python train.py --n_layer=18 --d_model=160 --n_experts=64 --experts_per_token=3 --d_expert=48 --d_shared_expert=64 --activation="swiglu" --moe_layers=[1, 2, 3, 4, 5, 6, 7, 8, 9, 10, 11, 12, 13, 14, 15, 16, 17] --router_score="softmax" --normalize_top_k=false --routed_scale=4.62 --balance_loss=0.0101 --balance_bias=false --router_z_loss=0.001 --n_groups=8 --groups_per_token=2 --init_std_router=0.0083 --lr_router=0.00033 --n_head=2 --n_kv_head=2 --head_dim=64 --vocab_size=4096 --norm="rmsnorm" --norm_place="pre" --norm_eps=1e-05 --positions="rope" --rope_base=1000000.0 --rope_fraction=1.0 --qk_norm=false --attn_scale=0.125 --tie_embeddings=false --parallel_block=false --init="normal" --init_std_qkv=0.0367 --init_std_o=0.00683 --init_std_up=0.0367 --init_std_down=0.00365 --optimizer="muon_variant" --lr=0.00736 --beta1=0.95 --weight_decay=0.046 --lr_head=0.00642 --grad_clip=1.0 --warmup_steps=200 --schedule="wsd" --decay_fraction=0.816 --decay_shape="linear" --final_lr_fraction=0.0 --batch_tokens=[32768, 65536, 131072] --seq_len=512 --doc_mask=true --train_tokens=341400000 --steps=4760 --dataset="wikipedia_en"
Below are experts of layer 7 (counted from 0) of a mixture-of-experts language model. Rows are named router (the router's row for the expert), down (a neuron's output weights, with its number) and show model dimensions 0-159. Each number is 200 + 40 x the weight over its row's rms, rounded and kept within 0 to 999.
Before each expert's rows: "raises" lists some tokens whose logits its average output raises strongly, later layers aside. This comes from a sample of Wikipedia text that the model never trained on.

# expert 4
raises: "umber", "igh", "mercial", "ber"
router,258,207,165,280,189,178,145,292,204,177,256,231,267,210,184,143,246,162,188,227,228,244,209,180,203,190,183,223,257,229,165,201,243,193,151,227,164,203,174,192,230,195,185,208,227,164,253,197,184,161,269,261,219,115,228,160,235,203,143,213,238,182,236,222,147,247,148,154,157,230,171,252,183,193,147,145,182,139,147,274,153,226,264,167,209,217,215,231,225,232,221,175,224,194,140,208,158,175,211,226,158,164,221,175,155,243,134,249,197,201,247,226,271,232,174,207,227,244,283,258,179,161,174,161,233,265,203,221,174,229,217,176,201,256,197,161,180,162,198,121,251,248,246,258,167,219,199,246,187,156,190,217,257,164,117,124,269,154,281,167
down0,232,250,125,188,251,167,211,222,239,117,175,199,192,230,186,129,216,246,196,184,166,131,211,189,192,177,210,187,190,233,146,146,206,177,252,205,258,234,211,206,160,142,214,237,162,183,149,138,221,100,167,184,164,177,212,152,183,237,218,225,227,181,261,170,251,145,225,164,203,201,140,180,186,148,258,232,204,177,203,173,201,162,241,142,202,158,219,175,180,227,212,179,204,199,130,167,150,179,229,151,212,180,232,219,199,269,337,216,214,234,189,154,196,157,208,154,190,171,270,178,267,141,165,167,164,207,182,220,141,172,176,176,179,224,153,198,206,178,262,220,241,113,219,262,235,281,232,155,296,229,240,248,173,281,241,197,249,140,177,233
down1,203,201,172,190,278,238,195,152,154,254,163,156,229,120,222,259,239,171,208,165,143,223,175,181,199,240,95,211,192,158,210,196,207,127,217,127,188,145,191,186,211,161,209,136,220,198,107,175,151,186,252,194,195,141,202,199,194,162,175,176,176,144,215,162,133,202,171,220,209,116,212,176,220,174,232,204,200,134,197,211,213,226,142,220,169,273,220,123,133,138,175,153,146,177,302,198,218,202,230,198,206,195,223,171,197,200,210,261,236,204,149,234,187,114,143,203,242,246,188,204,173,175,254,235,150,182,196,159,169,284,248,186,218,164,205,244,226,263,192,178,163,242,131,202,205,244,243,176,265,158,222,224,117,257,166,262,182,177,156,222
down2,205,213,271,212,213,208,177,193,237,230,263,176,166,236,124,182,156,164,155,243,248,143,238,168,227,154,176,217,223,207,134,116,147,128,208,171,246,193,198,237,114,149,263,176,240,195,203,163,249,182,248,110,182,237,114,188,230,192,199,167,235,156,225,159,158,184,132,187,209,150,274,227,198,222,139,123,261,266,266,153,185,223,186,179,178,168,181,246,203,225,195,237,198,152,236,211,222,267,201,169,147,231,145,219,192,165,233,174,257,208,251,139,157,200,140,181,180,176,229,237,181,175,195,206,195,244,157,248,244,183,201,179,175,193,213,153,240,206,174,207,193,214,256,339,177,218,204,261,207,172,182,235,230,219,198,182,154,215,216,291
down3,156,298,211,223,219,234,225,221,201,151,281,281,244,180,176,179,270,220,222,230,202,186,199,182,184,167,198,283,288,156,225,215,242,107,192,228,198,262,211,213,144,118,150,142,254,199,164,150,215,285,139,257,192,160,170,248,253,150,237,86,230,217,239,141,197,227,196,194,134,192,189,228,198,231,153,225,182,250,164,197,241,196,150,164,193,121,246,145,203,243,247,208,207,198,209,162,274,194,222,212,151,230,183,273,233,202,239,209,232,141,216,277,176,196,219,161,155,228,211,179,203,177,156,222,228,189,220,191,198,245,219,164,163,207,193,190,190,179,234,140,190,194,179,202,210,239,237,273,200,251,140,146,218,169,198,149,270,195,186,208
down4,226,234,218,155,133,177,190,224,185,223,219,215,158,193,184,196,264,183,162,240,202,161,229,197,177,174,261,186,297,215,211,220,312,203,174,325,214,203,206,268,247,185,191,196,241,218,166,182,136,275,229,224,178,134,155,307,165,220,224,226,123,184,226,234,176,266,175,155,240,207,189,202,188,247,183,221,248,312,180,228,179,200,207,218,228,275,172,184,190,163,265,228,197,228,211,238,136,216,134,218,228,156,185,220,202,169,181,280,142,183,163,209,171,162,254,215,183,209,264,229,196,205,210,176,281,244,249,175,187,209,193,199,181,122,185,243,137,183,227,191,205,191,229,217,198,237,164,164,191,247,210,279,182,164,143,259,241,128,177,208
down5,172,193,188,245,177,252,224,163,188,223,218,202,182,197,205,255,198,227,155,154,232,149,215,240,122,286,229,259,231,239,199,199,182,182,231,198,211,174,163,174,145,148,149,205,184,182,140,142,219,209,210,222,133,270,162,129,168,199,221,178,259,128,285,214,201,294,191,206,253,178,226,231,183,155,215,182,144,186,188,167,169,170,179,217,250,163,139,170,169,198,180,227,230,110,162,141,136,161,205,177,192,315,182,158,297,259,193,193,158,172,185,170,236,199,255,221,205,268,270,230,226,165,198,151,180,177,261,268,207,215,269,181,213,207,197,187,250,188,210,180,202,228,157,178,133,240,231,175,187,309,203,231,252,153,232,147,177,211,184,205
down6,229,220,220,204,175,160,169,210,201,189,170,185,169,274,144,221,152,202,230,197,244,197,293,183,184,250,282,211,122,185,140,147,167,306,197,262,250,228,205,231,170,126,241,194,240,198,237,192,148,155,161,224,214,217,254,243,227,177,230,204,194,167,224,263,137,159,187,203,188,208,240,220,224,249,86,152,238,236,233,231,252,201,122,265,219,188,228,250,247,210,207,188,172,190,187,235,172,215,233,232,267,175,169,212,210,151,144,122,212,223,247,152,209,212,206,228,187,189,198,181,229,231,154,305,274,169,255,188,206,222,194,148,224,241,248,223,195,203,253,234,237,220,137,251,170,203,204,260,212,237,202,139,197,237,255,143,200,258,152,254
down7,101,218,216,208,227,151,211,184,246,198,210,128,179,246,232,235,237,243,250,274,221,189,204,249,251,200,261,215,246,165,196,121,183,272,185,276,206,220,219,192,235,239,206,257,169,272,201,219,265,250,216,122,220,221,197,186,120,191,172,207,181,235,222,171,224,165,206,234,169,200,246,174,193,216,194,244,181,133,167,168,172,204,186,224,192,240,205,190,228,253,84,144,214,204,197,170,224,252,124,208,171,232,230,180,97,273,232,170,216,155,223,187,181,260,167,171,191,221,133,225,218,230,147,189,209,205,201,224,210,155,269,219,248,202,130,198,189,268,231,247,179,233,199,235,152,192,161,202,254,237,86,176,200,139,145,187,164,138,166,208
down8,183,226,241,179,312,198,177,214,130,145,207,173,164,192,185,280,179,200,226,223,166,194,213,221,232,172,203,159,193,154,159,148,207,177,165,251,210,215,190,226,208,217,174,216,183,223,204,293,162,167,198,208,230,168,248,145,170,159,202,245,164,232,106,142,238,175,171,202,220,203,249,202,192,132,157,161,147,290,176,245,207,223,216,239,182,277,162,204,194,159,166,191,212,167,264,221,139,201,257,155,254,245,273,194,229,208,227,203,154,138,200,228,193,234,199,215,222,217,209,279,243,176,124,168,158,193,168,259,262,201,181,108,229,211,280,256,188,232,213,304,114,159,248,131,159,223,169,168,243,232,202,165,237,183,176,198,175,224,252,180
down9,179,120,152,229,202,240,220,166,170,259,153,192,226,254,209,145,234,213,271,117,162,160,194,203,253,211,193,226,249,188,256,241,202,164,238,256,225,218,197,254,167,237,113,163,66,175,181,127,288,234,230,209,222,191,156,230,216,200,135,226,260,163,210,197,193,188,140,265,223,245,154,173,175,218,155,215,184,182,195,158,202,198,206,144,233,229,206,205,221,197,166,195,261,75,223,207,221,184,178,147,236,199,220,246,228,197,176,190,163,176,183,166,244,167,208,258,171,222,166,224,190,142,169,225,173,210,228,214,212,265,148,182,194,248,216,174,141,205,175,200,191,242,231,225,89,323,201,158,173,180,246,206,185,126,174,232,203,185,209,186
down10,191,220,179,206,135,236,268,227,174,206,229,237,209,185,215,212,205,153,246,197,222,253,223,174,214,257,201,134,280,144,189,168,154,186,163,214,156,217,238,146,190,210,123,221,190,246,216,275,261,207,258,175,247,182,192,190,208,272,194,173,167,204,237,105,137,144,183,254,125,220,184,187,188,245,167,198,242,228,234,274,128,176,152,136,203,160,167,181,211,211,243,193,240,163,176,239,238,214,153,240,210,152,160,192,224,167,213,240,135,154,87,202,173,114,228,192,266,161,202,193,184,205,247,178,153,252,225,229,193,291,170,212,156,236,142,229,249,208,251,214,247,263,187,171,251,174,221,178,262,207,212,142,218,199,221,135,273,233,215,196
down11,268,252,212,212,194,174,160,236,151,195,128,235,131,199,193,115,176,143,204,194,195,144,258,273,223,154,217,136,232,168,174,182,159,181,199,178,204,212,199,197,257,139,200,236,182,206,221,243,239,203,239,246,143,213,173,216,219,206,272,257,226,124,201,222,202,214,115,172,152,181,249,191,264,166,229,245,119,266,118,239,203,147,111,204,191,198,170,158,224,201,237,122,153,215,130,194,248,255,200,228,237,163,242,221,209,195,257,211,179,168,203,204,226,176,233,210,202,186,225,180,230,250,175,167,213,162,173,262,160,174,141,188,170,91,166,200,204,158,127,170,160,178,148,106,185,201,169,176,166,135,262,233,185,187,188,162,173,198,207,247
down12,170,209,258,170,109,205,171,217,215,221,236,186,169,149,190,212,181,155,192,288,196,188,190,250,297,195,133,167,175,168,152,205,240,212,212,191,145,238,248,236,233,216,243,204,262,245,182,232,202,194,167,254,156,221,175,258,217,198,183,166,228,265,252,161,213,189,223,229,219,185,209,165,203,210,140,165,197,182,221,155,222,152,211,216,156,166,237,144,262,259,177,226,205,250,246,234,225,176,196,169,192,157,108,193,184,125,267,137,248,146,147,135,100,175,187,167,264,141,95,224,166,132,215,143,174,293,194,172,159,203,196,140,183,274,148,204,182,201,208,219,127,171,225,183,212,221,186,219,170,190,235,251,168,144,208,247,202,237,210,218

# expert 42
raises: "ently", "elling", "ording"
router,245,239,189,81,148,156,112,201,242,199,236,232,197,272,173,172,230,223,164,247,232,261,236,194,138,204,170,212,169,204,132,161,229,162,210,241,145,254,146,245,247,157,182,267,237,146,230,203,170,139,226,261,232,123,218,129,216,202,156,230,254,159,257,200,206,241,194,116,174,235,199,226,142,199,126,152,235,175,164,225,164,235,218,161,256,264,227,219,182,187,221,155,221,169,198,239,164,180,252,238,201,147,234,165,180,230,173,225,225,185,226,230,214,213,173,216,217,253,208,300,208,182,194,209,241,220,142,240,176,235,242,244,137,256,224,117,138,203,151,136,228,229,208,219,146,173,207,195,251,203,211,217,221,189,180,164,253,183,250,206
down0,182,278,189,303,230,235,178,243,164,217,231,200,167,189,238,149,213,179,224,214,162,221,225,209,235,169,265,268,246,130,254,220,214,181,180,289,183,123,91,149,179,195,234,185,275,179,205,215,254,239,173,174,246,176,178,171,201,226,192,250,189,209,177,187,206,280,220,255,248,185,174,240,188,183,201,200,233,272,222,238,207,241,172,231,202,122,222,156,193,151,173,210,186,154,225,168,155,241,180,162,267,194,233,219,160,246,248,249,284,293,277,178,179,158,216,180,223,167,242,248,200,207,201,189,233,174,164,239,228,224,192,168,209,191,181,148,219,178,163,163,89,250,199,228,215,195,259,195,144,140,222,164,176,188,229,110,180,258,170,184
down1,214,217,181,219,186,88,145,234,195,179,189,228,196,205,174,147,202,210,200,238,207,310,295,210,173,262,221,172,187,254,232,273,209,186,221,115,231,150,249,188,199,209,197,177,219,244,229,251,170,203,239,196,216,145,172,218,213,164,202,246,223,173,126,230,134,166,206,196,233,212,204,162,167,134,233,193,229,206,211,163,220,207,197,253,295,256,193,189,241,151,166,198,101,178,291,182,181,219,254,176,185,107,157,228,274,148,176,202,153,153,151,230,166,221,168,238,159,161,269,241,182,196,200,209,174,225,176,205,221,209,122,104,176,177,231,186,151,165,251,227,143,255,227,236,187,190,226,228,180,239,200,209,185,156,164,265,201,271,172,230
down2,194,172,211,223,237,236,212,156,212,171,176,182,223,205,131,285,143,183,206,222,111,251,216,172,296,322,199,181,216,175,219,211,248,189,162,219,207,141,156,294,211,193,159,202,207,291,240,262,173,134,214,224,188,205,188,245,204,208,209,264,207,235,236,206,228,161,294,256,201,209,242,158,154,176,228,175,242,230,157,194,130,280,143,174,200,201,271,142,227,228,170,179,218,215,194,118,169,140,200,210,174,204,252,215,198,227,212,178,191,234,172,212,205,188,188,130,144,171,231,147,182,220,177,204,237,188,185,220,216,198,100,236,205,159,231,209,151,259,221,184,191,255,232,246,206,184,174,162,168,276,151,128,220,291,226,196,196,250,215,197
down3,230,243,167,216,211,222,212,174,167,150,176,229,174,174,145,101,165,274,247,141,205,209,188,116,228,187,158,229,158,157,237,206,209,173,172,163,195,213,188,109,232,238,283,293,187,199,172,189,231,245,294,206,268,176,260,251,202,192,224,190,267,277,229,205,160,197,196,237,186,214,188,201,203,215,162,190,190,166,219,212,228,211,146,225,242,204,132,150,249,253,223,217,172,257,175,212,180,231,254,253,190,199,186,168,234,214,246,275,141,243,158,163,154,204,246,189,227,230,213,182,228,276,168,180,192,230,226,264,223,217,146,247,200,186,232,201,211,152,207,168,210,151,209,105,96,250,154,194,150,213,163,231,184,273,191,269,157,220,240,151
down4,127,179,178,226,172,221,189,210,159,187,220,250,201,212,251,173,134,161,369,211,227,175,237,191,164,164,181,261,219,161,148,155,216,195,178,164,140,125,202,226,186,214,169,196,238,145,158,175,217,191,204,261,247,209,167,212,254,153,145,197,117,182,190,252,244,273,197,201,269,262,238,194,212,179,197,190,214,215,210,192,219,176,203,238,208,105,224,239,166,215,271,208,223,206,170,149,173,124,171,199,277,182,292,182,160,181,222,117,199,234,187,243,229,196,169,253,268,232,203,241,220,127,227,192,218,154,213,203,174,189,155,180,213,202,245,221,269,269,241,192,206,242,245,200,210,162,220,272,219,244,237,226,152,208,210,171,229,253,255,234
down5,212,187,279,249,223,212,223,327,282,217,158,167,219,151,218,167,260,163,202,225,193,234,214,215,191,212,181,197,249,175,210,225,236,192,185,185,227,236,185,177,225,206,205,216,216,205,176,185,235,202,209,275,243,220,225,153,209,269,265,157,203,167,162,145,199,165,227,188,185,172,234,164,288,204,166,196,196,212,152,203,161,240,218,173,266,114,222,131,161,238,173,212,206,223,119,174,242,160,274,204,134,181,230,184,203,238,182,241,160,130,151,169,223,169,96,148,279,207,211,181,227,222,130,208,195,229,199,167,231,209,231,163,203,161,230,221,141,132,262,232,256,175,177,149,234,146,254,159,228,203,222,142,126,184,143,175,124,255,220,146
down6,127,224,290,237,196,253,153,195,226,218,60,152,202,239,208,217,140,158,235,216,209,72,184,245,210,226,175,225,191,177,193,159,241,138,195,185,240,242,214,208,212,252,142,191,164,189,237,174,169,212,203,177,204,214,200,126,220,170,146,175,252,213,188,182,188,168,259,258,169,212,226,218,121,200,195,181,221,213,148,229,204,208,191,211,214,222,183,242,172,194,180,155,251,216,219,191,201,117,273,210,161,192,251,161,295,115,224,229,198,185,174,234,139,165,200,240,197,180,124,254,309,226,256,212,161,166,148,186,192,181,215,191,203,196,210,218,249,183,190,256,214,162,208,215,280,246,193,236,166,137,276,200,174,124,229,202,230,252,209,189
down7,235,115,193,209,194,203,126,205,252,202,255,218,203,195,182,214,159,137,192,193,177,172,183,218,228,169,209,182,213,141,232,283,271,210,217,277,212,254,207,213,171,281,150,187,152,230,160,161,138,196,233,257,192,199,240,178,207,249,244,178,206,164,210,220,232,161,157,247,212,189,164,160,142,155,223,257,210,229,206,187,67,227,240,230,173,190,283,211,163,111,208,192,227,157,193,206,183,177,214,244,218,131,235,229,201,163,280,127,140,241,164,209,165,226,164,182,185,227,244,229,184,134,252,230,230,185,138,142,216,127,208,170,238,181,197,182,160,189,239,194,216,171,223,119,230,201,198,170,219,233,179,254,173,170,136,226,238,153,241,314
down8,171,170,227,161,220,271,139,224,213,188,96,196,223,187,202,154,147,187,238,181,143,139,211,218,188,196,185,182,183,163,164,161,224,147,261,191,143,234,216,174,202,119,194,144,212,168,180,225,303,186,205,193,298,233,169,228,178,196,232,225,191,215,155,227,148,180,171,181,186,222,265,197,240,176,159,205,140,219,226,157,141,230,214,265,217,202,132,300,160,206,222,261,209,178,222,173,154,258,140,229,170,133,242,214,157,86,158,235,237,132,179,217,131,246,240,217,223,153,183,171,232,197,199,214,204,132,179,219,258,220,257,279,182,237,224,196,249,128,194,178,226,182,189,224,142,204,148,187,196,133,250,186,233,230,249,190,186,165,192,160
down9,266,177,256,139,174,201,194,312,216,192,208,191,194,230,146,207,267,118,236,182,180,180,222,203,179,230,230,185,114,265,174,205,254,253,145,264,190,196,213,168,144,170,188,166,135,123,212,209,163,273,206,209,169,198,175,234,248,156,152,179,211,312,188,161,192,207,196,240,183,206,206,223,190,261,224,117,249,189,251,162,218,236,186,163,245,213,174,173,165,172,219,226,217,173,200,230,173,235,239,155,211,196,256,227,157,154,206,247,186,175,189,220,169,220,173,175,170,262,146,217,225,184,208,215,248,210,193,157,228,327,176,263,261,219,223,100,208,208,124,168,231,289,194,206,221,283,213,230,182,172,214,181,219,197,231,235,245,267,218,224
down10,230,192,178,142,196,274,230,149,282,197,204,248,217,209,181,191,208,213,179,200,187,242,170,253,245,231,149,186,232,126,147,166,147,210,224,190,205,243,228,246,178,311,170,94,206,244,160,236,183,130,190,144,248,149,226,174,184,207,196,229,160,200,205,220,172,260,174,171,150,235,195,199,220,243,201,134,224,184,236,222,200,211,172,117,172,221,276,160,216,165,216,216,237,200,109,191,243,108,221,194,219,198,189,207,161,224,199,245,235,216,242,234,204,275,222,209,117,183,190,258,174,232,265,211,212,229,173,203,160,205,151,179,158,189,214,184,199,315,148,259,149,217,211,208,162,283,169,158,210,193,130,234,253,227,249,169,275,224,152,211
down11,163,118,235,225,145,134,201,212,187,265,209,146,151,269,253,260,300,245,181,198,190,184,175,163,236,256,152,235,134,181,197,190,79,195,223,191,205,178,131,177,197,185,259,182,203,223,202,161,171,218,247,169,200,155,243,299,185,229,198,209,174,114,178,154,250,118,234,186,167,138,193,109,206,225,133,211,208,220,187,141,191,186,168,179,198,250,199,157,132,230,235,231,233,172,207,168,215,194,278,172,151,141,185,158,202,185,173,206,172,287,154,178,141,266,187,227,151,182,209,210,181,246,165,197,215,259,195,191,184,237,173,204,240,180,212,195,233,246,205,212,201,197,257,192,200,191,169,203,203,146,118,160,165,217,237,194,283,241,235,220
down12,147,180,223,147,155,190,186,220,180,236,174,151,234,160,156,191,246,267,183,229,282,204,196,170,140,199,194,158,241,151,207,226,210,156,232,213,220,202,177,235,251,236,167,284,281,164,180,166,206,263,175,201,161,262,167,216,287,148,180,184,173,153,221,282,178,205,149,176,144,264,229,247,207,183,204,271,177,162,168,200,225,256,239,207,204,227,239,237,216,227,140,214,227,165,208,211,263,232,219,191,238,215,199,233,179,217,223,216,218,207,249,144,167,178,214,187,191,170,150,163,183,213,198,142,102,176,169,171,185,202,166,222,176,221,183,212,167,204,223,237,284,117,196,187,108,143,170,203,332,188,194,164,179,258,88,134,161,161,185,209

# expert 49
raises: "\")", ").", "),"
router,227,216,137,127,179,200,89,207,223,153,242,226,196,232,137,167,255,131,178,211,241,236,232,182,204,167,188,224,217,237,176,141,201,169,152,249,195,230,164,186,249,201,181,249,234,196,263,162,175,172,214,268,258,169,216,168,197,220,130,234,229,156,208,223,195,227,175,149,172,189,182,207,202,155,146,201,230,148,134,260,154,241,236,175,229,267,243,212,246,254,237,180,269,155,162,215,188,152,236,247,171,210,247,210,184,224,177,217,242,149,239,255,231,216,156,255,226,228,240,224,153,163,162,153,215,260,160,224,192,242,239,243,194,239,205,153,172,236,108,192,197,238,259,218,188,203,253,219,227,199,204,224,254,128,191,48,261,210,172,160
down0,191,154,202,222,169,164,229,175,223,211,176,274,199,190,151,235,175,199,162,263,176,205,203,204,195,147,254,238,178,195,206,245,148,281,201,252,118,235,151,133,221,211,202,228,206,229,181,201,197,119,222,184,199,240,173,122,173,157,244,144,238,171,148,242,235,59,236,205,212,219,184,218,216,189,188,203,228,174,211,198,248,219,181,179,247,208,107,150,229,271,213,200,220,279,200,179,185,183,190,245,134,159,174,206,160,171,257,204,177,225,214,208,226,199,188,179,287,182,187,266,106,200,161,206,245,239,168,150,208,221,242,278,169,184,291,189,185,152,177,270,168,262,187,285,162,248,209,185,179,214,170,254,280,250,245,191,242,182,187,200
down1,207,209,205,201,215,191,231,188,318,175,228,186,182,229,195,214,215,258,219,161,184,214,191,197,226,181,252,240,244,124,235,152,223,222,105,254,173,253,214,192,211,179,206,250,187,178,152,258,209,159,193,238,244,152,80,159,241,276,252,206,250,158,189,190,195,163,161,187,214,150,212,197,158,148,228,194,201,168,182,235,157,201,253,160,147,155,235,96,219,170,199,168,206,217,286,268,220,183,222,164,299,205,259,282,210,131,175,261,136,136,229,226,174,242,256,276,175,176,243,235,210,220,259,172,235,219,241,193,196,226,256,238,242,185,224,243,264,196,237,181,178,197,185,170,185,174,158,201,166,212,214,159,171,258,172,144,213,185,207,246
down2,270,241,197,219,155,267,231,214,248,189,175,211,227,214,179,196,244,254,179,227,236,233,213,239,262,220,191,177,182,148,191,193,201,116,177,171,173,86,170,118,192,182,183,280,178,223,147,144,216,203,196,139,243,186,189,164,164,176,181,198,191,183,224,255,205,227,256,229,247,120,173,211,157,217,149,198,238,234,182,209,195,140,167,222,257,155,206,159,184,151,183,280,268,230,245,169,158,183,286,211,163,208,255,223,78,179,156,176,198,171,135,280,242,231,230,222,153,198,142,215,203,157,237,120,232,164,169,248,130,139,204,188,169,225,221,181,192,161,172,188,253,205,231,210,272,242,195,213,212,192,240,196,197,158,205,200,243,206,99,199
down3,215,206,257,141,115,206,182,184,208,255,196,201,297,198,195,251,186,233,233,192,183,168,217,207,241,207,226,197,256,207,224,188,212,173,229,147,233,192,175,227,208,175,138,200,184,198,179,257,214,131,221,151,265,235,127,229,168,175,163,206,207,243,205,269,232,127,278,265,217,189,269,216,204,199,260,282,194,194,268,217,222,123,215,210,142,211,201,220,129,202,238,230,213,161,205,177,183,198,232,207,213,172,120,261,187,224,190,118,203,260,177,200,146,202,170,176,303,157,172,172,176,156,235,160,162,186,219,217,164,209,175,277,153,263,158,196,223,146,155,128,227,231,192,207,258,250,201,190,196,159,157,310,251,186,121,200,153,161,197,218
down4,249,173,132,143,142,227,169,164,235,158,209,234,171,144,216,165,156,235,175,294,202,222,225,166,176,279,222,215,259,142,146,188,217,199,160,224,146,203,172,177,193,186,223,149,169,166,247,291,229,199,158,204,252,206,180,143,274,237,273,272,161,165,228,222,163,201,227,207,206,200,191,142,258,197,162,246,153,305,178,192,217,216,232,183,194,219,113,224,144,212,188,174,176,247,167,180,154,242,210,184,235,188,162,182,242,284,142,195,176,228,224,159,229,170,192,205,207,190,167,209,222,174,188,126,190,232,144,211,234,235,249,209,181,237,211,202,179,194,107,225,268,231,170,191,255,134,223,179,265,152,234,172,228,129,140,196,211,152,102,212
down5,212,229,264,214,220,244,199,207,208,221,220,179,191,162,251,161,177,165,199,224,204,260,211,176,234,162,175,192,214,219,202,165,155,183,176,88,123,212,211,262,165,224,229,279,198,201,189,150,179,256,182,209,179,178,155,283,198,117,223,127,158,223,237,224,188,257,259,145,204,172,194,206,202,115,182,158,196,268,163,193,227,206,165,141,216,234,232,202,147,211,206,254,287,199,152,204,133,188,169,222,172,152,197,214,212,182,243,147,135,238,171,201,157,92,195,279,227,271,208,195,91,262,203,240,161,225,212,224,136,203,190,145,208,195,244,198,124,199,211,224,210,138,178,153,205,211,221,185,200,164,200,241,294,249,279,190,177,226,185,182
down6,228,197,219,200,130,231,178,227,251,153,184,237,189,258,225,177,172,196,264,150,251,140,201,139,196,247,248,208,160,185,280,219,204,222,280,221,257,150,165,144,208,167,236,206,164,218,184,175,248,216,186,240,150,144,227,235,148,108,234,161,179,191,196,243,247,247,136,228,300,177,211,282,233,176,225,179,186,178,298,244,167,203,167,251,208,198,277,186,197,209,248,192,173,244,251,218,130,221,232,183,165,170,174,206,274,226,238,235,183,162,192,216,216,208,227,130,218,224,173,210,135,91,212,179,181,167,274,154,189,184,208,181,249,177,232,223,153,248,171,215,244,210,241,208,203,169,100,208,238,183,192,189,153,162,129,159,217,227,193,248
down7,248,189,201,169,202,169,172,204,214,256,221,183,147,215,200,224,230,159,184,152,125,233,177,199,160,197,200,82,209,181,178,230,238,262,255,187,169,182,230,173,224,223,214,186,227,173,320,210,142,163,201,159,250,180,238,212,192,189,103,141,220,123,214,238,220,180,161,187,228,167,190,198,242,186,211,241,201,191,207,160,189,213,142,168,161,160,116,241,165,135,179,279,223,165,225,211,211,207,226,166,233,265,164,187,143,144,184,259,214,175,132,203,222,224,256,194,198,218,142,210,208,154,257,179,222,212,208,218,193,137,216,57,222,254,153,204,178,203,216,142,129,210,204,184,142,134,166,236,184,217,244,204,216,213,184,122,161,99,196,228
down8,217,159,185,181,211,218,191,192,201,208,219,209,262,200,208,230,182,193,219,184,234,204,162,161,129,107,176,173,253,292,234,203,185,139,135,197,315,186,236,210,249,204,240,249,170,187,183,192,222,239,206,157,195,228,217,235,221,145,213,175,193,248,224,262,139,139,264,181,229,226,229,215,275,194,206,180,293,211,202,189,156,240,297,155,156,170,203,236,239,166,244,147,214,184,141,220,178,250,234,216,203,257,204,190,226,248,128,212,193,150,205,189,233,193,210,219,180,275,204,167,137,237,250,171,273,178,184,216,293,245,155,289,185,200,172,245,180,244,244,226,183,238,200,207,227,226,200,184,108,222,220,174,131,228,147,153,123,233,206,265
down9,181,230,216,184,253,190,139,143,178,149,228,164,305,179,230,173,192,270,158,155,246,236,244,163,212,254,165,231,211,205,144,225,195,266,187,212,204,199,220,204,120,194,193,223,169,229,150,231,136,170,293,188,305,162,178,180,174,139,220,224,127,120,232,157,183,163,285,243,166,283,202,227,152,180,178,201,249,211,183,160,249,187,275,159,216,177,113,135,205,264,166,202,195,204,165,236,202,172,172,186,191,308,199,233,212,169,166,202,212,167,201,210,163,247,267,220,255,162,155,256,204,148,186,189,239,201,229,186,217,206,168,271,259,152,159,164,280,219,210,167,202,172,179,214,187,168,183,196,200,180,186,161,233,150,219,243,197,155,161,194
down10,137,225,146,238,167,210,174,227,219,240,280,240,187,126,221,246,228,124,206,189,187,150,183,223,186,192,204,236,184,227,228,168,269,202,253,190,188,161,187,144,261,185,197,226,311,200,173,157,214,302,208,240,165,168,167,268,218,204,250,235,254,203,160,260,208,189,159,142,151,192,243,216,195,193,157,164,257,282,212,170,167,162,223,170,171,174,241,176,203,178,209,233,223,230,198,254,87,184,201,183,132,173,231,194,217,167,215,251,203,177,161,231,180,241,222,235,196,196,204,146,248,249,268,83,239,278,164,188,262,209,173,88,176,196,178,181,223,157,190,181,257,192,217,183,184,171,238,216,223,215,169,197,176,200,276,199,159,139,242,211
down11,167,198,116,168,163,93,240,161,237,249,193,137,215,246,160,201,210,206,247,212,195,203,210,194,210,156,174,247,243,241,188,198,192,197,201,173,212,276,296,201,181,156,139,240,219,197,173,255,240,257,199,214,185,222,156,170,231,141,135,208,155,106,129,225,189,185,186,213,159,228,209,147,197,234,175,268,175,201,189,172,179,185,240,145,118,192,202,172,160,173,238,188,251,210,182,159,215,241,261,218,225,193,260,201,190,210,216,236,139,181,174,127,212,220,178,173,259,176,176,254,159,143,127,160,212,247,220,151,181,257,144,235,171,195,192,254,266,150,107,178,274,185,152,156,214,184,162,163,143,169,153,231,223,171,241,195,235,105,175,216
down12,155,219,176,128,158,237,271,155,156,214,113,186,207,147,260,211,166,237,163,196,223,216,230,215,266,190,170,211,182,174,169,153,200,201,255,261,202,218,152,233,197,219,245,203,183,174,209,210,221,269,201,239,226,209,159,178,120,183,169,208,217,174,229,185,274,255,243,160,182,142,246,135,272,160,206,266,212,180,180,194,195,252,223,168,234,285,126,221,149,184,173,165,107,229,147,223,202,189,255,184,189,167,243,199,184,243,164,221,167,102,309,177,232,193,284,199,176,204,206,164,143,204,190,225,212,189,224,167,157,161,179,201,276,183,164,205,250,265,172,260,187,238,208,249,227,180,169,227,269,149,149,235,217,201,143,211,196,286,236,199